config.yaml
n_layer: 20
d_model: 256
n_experts: 48
experts_per_token: 2
d_expert: 64
d_shared_expert: 0
activation: "swiglu"
moe_layers: [1, 3, 5, 7, 9, 11, 13, 15, 17, 19]
router_score: "softmax"
normalize_top_k: true
routed_scale: 1.0
balance_loss: 0.000259
balance_bias: true
init_std_router: 0.0069
lr_router: 0.000249
vocab_size: 9366
norm: "rmsnorm"
norm_eps: 1e-05
tie_embeddings: false
optimizer: "muon_variant"
lr: 0.004
beta1: 0.95
batch_tokens: [16384, 32768]
seq_len: 1024
train_tokens: 217800000
steps: 9432
dataset: "wikipedia_en"
Below are experts of layer 17 (counted from 0) of a mixture-of-experts language model. Rows are named gate (a neuron's input weights, with its number), up (a neuron's input weights, with its number) and show model dimensions 0-255. Each number is 128 + 24 x the weight over its row's rms, rounded and kept within 0 to 255. Numbers have three digits each.
Before each expert's rows: "comes after" lists some tokens at least twice as common just before its tokens as in all text. This comes from a sample of Wikipedia text that the model never trained on. Tokens count by the router's weight.

# expert 5
comes after: " of", " in", "'", " to", " at", " on"
gate0:121149152092144114147142108127144134181160129138116165077128107100138131112135069176127120133107110171155127082121135139153104154116140121099084127164089115135117134113128132102122157137085110179138172135143113125141127148123087140117114095119149161129154147104099166091152131156143087107126096148157154133136133152141101131098119154114136137126139162099169183086130144102114145100128129129143146150094147123144107102150098130124137094135124133133111100123121142142130156120114120120138123084111141152110122129160083120113130113168155128097173085112147212126150142159162143139084132113115162125151148122116141112089136147148135100134141119122161154074186108133137097129082136115153098169091145122119121148088104202139143133110140147141146116167116132135120105161120120
up0:118097125142104124120101177091109115104104133132123122135132105111144168137142189138129142122112151090094105132135083162090143154140109119121095074095132115092148083140151113155111167155186137100111088119094155106107120158110147119151116202078088088111127126091101097150122112133150144146168151133126086107130109132089089127127128121113104135147130130176117125106118113158124126110122137100094169137123148124115147162141144154110094149153131107114134108126115143135129149143167142106094157090143147128115136139157119128140107144168150128131086134153172114110086139112086108155097098131137102107132161130126137150131110117174139123133136105127082080140121153137164151136140086166140138099163124075121148109168126112115132089111120139090129128094125110128166097137122165

# expert 17
comes after: "0", "\n", ")", "%", "3", "4"
gate1:110122107109143131169121104123128118128150126145161144108144128106100124144109127091135104114137170132130072140130105144129103154130133134167102114112119124127132174118062153119170091113138145120130130120161140099141146099123138113130117112088121113099159147114128099131137115131150128093143066135132166139163085084133084131118086138096112155138138139137120110148134091122148158108101103142173099071102136152135078143159158082104120186147163146138085078116124117107169117127128153127094148129150111143157126094101074121121137157104129067105105111115130124156164134112134173172115125184164148144134127163175094120131158114156121134147143137087148129104127103119111129118131122172148169157121102109108116148146107164152121131110141141127102124151163116141167167120123132
up1:115115128120108150128135142124141151106119124131088043101133127137170145124143125131107194144122093155131175131153149129128135115116098162125122121120116106131107103155153092106070153076121140104167113086102127122110095193125105129114131132138153112125104081139111148096125158128088080119139135137126112122135152143160105128149134134150152067124127112176152155104110110105136135126161152122138139144123141135128159136118120108140154165126084124090151136154151156153130163146149166127124091156110142101082142156142157127097142148127134138158131118142116121089104080133180081093147114098137115156131102151092122152135134122117134096144111089143122110136151140157175114182119107136142106111135113125152164110122159068099109142172126111126115113112125160069122132128154111

# expert 7
comes after: "\n", " |", ".", ")", " =", "=="
gate1:120144148134129138139161114145101145138117100135157127156141123104123107144197129144166090129063089088132083147123112118128114124131162125117138107103087133168123145100088064142112142123107087123088129143128108072129155130122118122113105096141117130108104132138134130103112119121158135099141110126108143130137116115139104144157139085144170204091149151152116103168093079153129135111129147156148117070105141110136115120123129161126175170172170120116117092112103093156170128144160157093134092106129131122149128177132172129140146126137123110151166152122138144142129125138137134121152113128167112114157132148100178096173114155104111138109143155094163159158134144144110127131125122142103117142129112127116085101093192120097144126154111117141114146129128121102113118139099081
up1:132135169171138122117129156145174170106113118138119145123147141145121163137145120165134117103122105089165111100110122147158132125100117164120109109090126139169101161093139124124135153146156137120155117133103156173176169125109140157123118105151140141113126110126131143162135160161152148170111108117124107112117121134125117162093102131099108063117085140094131107092159134129093181135105137146130131119108100136143152121129130080153111116128103128140142141187130109117092119046100144086120151155116136120140142138144094093088083113120098117166105105135115112122156137133149121168161149099116134135120175120115058129129099109159151153144111157140139132164146113124140081106192149136128115124118117124139136149093106067123141127143144127155145149117137132138117140098135192

# expert 11
comes after: " ", " (", "–", "2", "_{", " $"
gate0:094113125198145144133132157120111099092186118157135118125123135092144087095111076137106153106136162100136104163078097153070117090150114113118137102151128088145135104155146116143134122142119125113160078153145116131162142152140098152120116131121125126172138128085112126124159143156110126069143138133159130152113192135150145104102153121163116151079098164124150108126157117122109094125142121103127160131186145141145117126130101149120116154098139113119122124132122136139118153161119125113157140107128122159074126115112123126136110154160129091081134114092131114159101105099162140149093118115137135168152177138147151132068134144131130129137121110150069127099150147120166121166130102099127121134124126135118153143090130110118150169142106176126132115117122133146165172181137144
up0:120130139180175112139103129132121111116127164113098173179128107126129128117130113195112115119134119099110155135123094120103106109111137164095161150101174104132099125117111174159118132147120070120124117102141134155089152123162111137106090151168118126129133140095112131087122114158085143109178132095166132132111146100155163100144133128125112134097166135143143157158086131151136095150166115144137137108108100111138135141126125105172121118130087120118160099100093164100122105138108119148111176106104134106140168119179134123102120147156150097115132124110104089129145109099131152140118079102118134142116161140122106131102147090107119080144105119166107131145079100100179121132152126142147142141153137177130115169098105113121159174151104181128113129130125158144153145153113093

# expert 12
comes after: " a", " is", " as", " was", " with", " and"
gate0:140122159075146093159116131079145161145148105138101128097130123121152100131150158138122115123111131186098145179140127123140133119083102135118099173113121130125096154112190089172107144169101156088126092162159153176132120179132123174128159188125089133095152127137156137140143139131106105139096167128090103120137094130154147130161096088131122083139187117143108129115075126125129132136134116152159119117125120123103183097082149114145120091080158129124133135129109146152104165119110130138149114114114115143132114123146147116158140130153160084127107150138161158132132149136126112111115137119111144138147157108184133117137128154172118103141139157150130123147139159175130101130122193124109110140140112095104116143124160103123116129138146131125101131142081108164144122147147113
up0:141079146080149120134110107140122108168156126129084152153152111147137087102117128153120107123121138124148134104162110097145156109155128138126117161104102161109118170101158140137132125189116133109095133129151156093158143105118146124120158127177113159100098113152133111131125093149119103140116116117136106124113135194101157115138097109109151117120120094141149094168144089142140152118146149131116098122130099133124146127070125096119142087083105138128159159130115091135124141115115138097118114087089129144157140144080164141146139143132116111141119138130120135122149186157122100115121131108100170147168159096169141073162111107117089128100114172146111130099108109109162085131153120113078104126152148111135119183148165139113109101126121179148115123139079079134128129170108114

# expert 42
comes after: "\n", " Title", " Candidate", " Apps", " Date", " %"
gate1:122098132143116133126138130104122154129139163121179134082127151129134167127142137162152094171147141160169138088137140131089128162150143076145149178138133137138146107169144100132111101115128113096133139136143164113104148127131150138155116125104140124122084116116149140141130132119164135116140114152124138085171151129119149170146145117137114111128091106148144137146147132127143141119136121128122140116141137117137122119138101120203128133154133114119132126151143128121182120102145117141099151131127133102145139093140139161116111161095107115107186132173176156115124142143126120160141096102162153128143112093164129051095102126097155133140142200108108103104114114088180096102102117118109091157116130171106163173088162094085132175119129118170174097103151138160114122159123124
up1:133147102136125115114173170109146118141130074144165097128149092104116119166129111150151107128128082143122117130113114160103115118106153121153069153180131096127156139125135170150114080081155090113096130148128117149148126136124158077126112143140114167091119116158127108156120130142157121121121109125098103135138102126103123104122105196123134165120147130175111135174145115143157123096154074133130138139144188145143130126140139106128125125151141155132121116180195152160113119148145162136140095131161175170118128140127124145136161139156143141143111141101075183134126143143108115162100174104111107113155098102146110142129115122124131113071123105146132112158129054140134151144134106159164147118099130103125133150183103120152097128124119104140142143118108119132114117118143151

# expert 9
comes after: " |", "|", ":", ";", " by", ")."
gate1:129132133109138130146145133114078094093142148095158095182141129138142162154114120155095102129136129122124123135144097124124118114096111087166143156107149090094120183151100099126126116109160115147149151162129126137113086102110111157141107093146167149120158147134112147139156092135179090124098110118119127125126094095169113149185132134113145133120124143139108130107118112158080111153147118114104196100142129136157136137127147087140152121132185127132122126125143139125155127142070138115103115153154127100153118130117093169171149110128139165076138115123083137114105114098127159156150090167162149128155182134162132162136141116134120144181086073112124112147126107154173171139091106146146145136130109118129111119174140119141120107150163142123157106107138115161110101140100129
up1:156179150119131148120127134120111149176123129146135104109106136154088123123179127145075131130093107094129136111184099183137117087117081130122108148080151136125119166174137137131116135157158134126117177167114169202122130105193144127156117137133146105127130097145103117133152144154113119137120112124105190088125109082141139130129110127162107154118136175164101116113115140165143125085109146157122130127124164081104127130185131134150128128133151154124143149123173087165174143109114129080120142141140100114157130103138096125151147113090127167141120116133124118117174142133160131160127121127154159137132107164084137116138126143121171129135102117101129136103101101140133136114081139105096135100149109154118114123108122096110190139135129130165154115130133108130108115095137138

# expert 39
comes after: "==", "\n", ".", "===", " ==", "See"
gate0:131157142112161151113127164134073113124107101121149134093139083146114123144123131107134132144108089107131132123140148085118101123098088104145100134146136143104185147118116141159135146140119128148120179148117108126125134123118134092131108132144111126090120149161064132148077154135158157123116110111107143164113134146108107128087140140120161137126131142128140137133138162143111155140119111134134130127120125132107155124130102080115104143157116083127088170120115112061085135089145122123108152110167167095116143106165116189155166126071163115149146140098143099121103119126117105145156134123161170149157076108151124101144137114136104163144131111111172176098121144137146125115099109097100101125123151138102169144092135117135093102120076078144143159111159133097171129109169162
up0:117147116123122131116150144148104101115138128108131101082133131152157116192133125111148133159098121137158160126091146095145116145131108113117105155092132120141124109132105118126131112126086109108125185117130119166088151124097152158131158094122122132082088140124096175161101148118155131140146106101094158143106126155146128097121126106164158105113117187178121109130177137118149126119125106122161134150126103125105117157126124135168089154110115123133119144137133127075120161107142115176172146121182171106087112139141178185141156147107146160130161112123121128135135183150139123151110149125156136100111079112144136088173118158123136140110141105105145132112090176132162132088155140126113117127103109118127147144120149109094096178093100102156115147149153166107144127094140163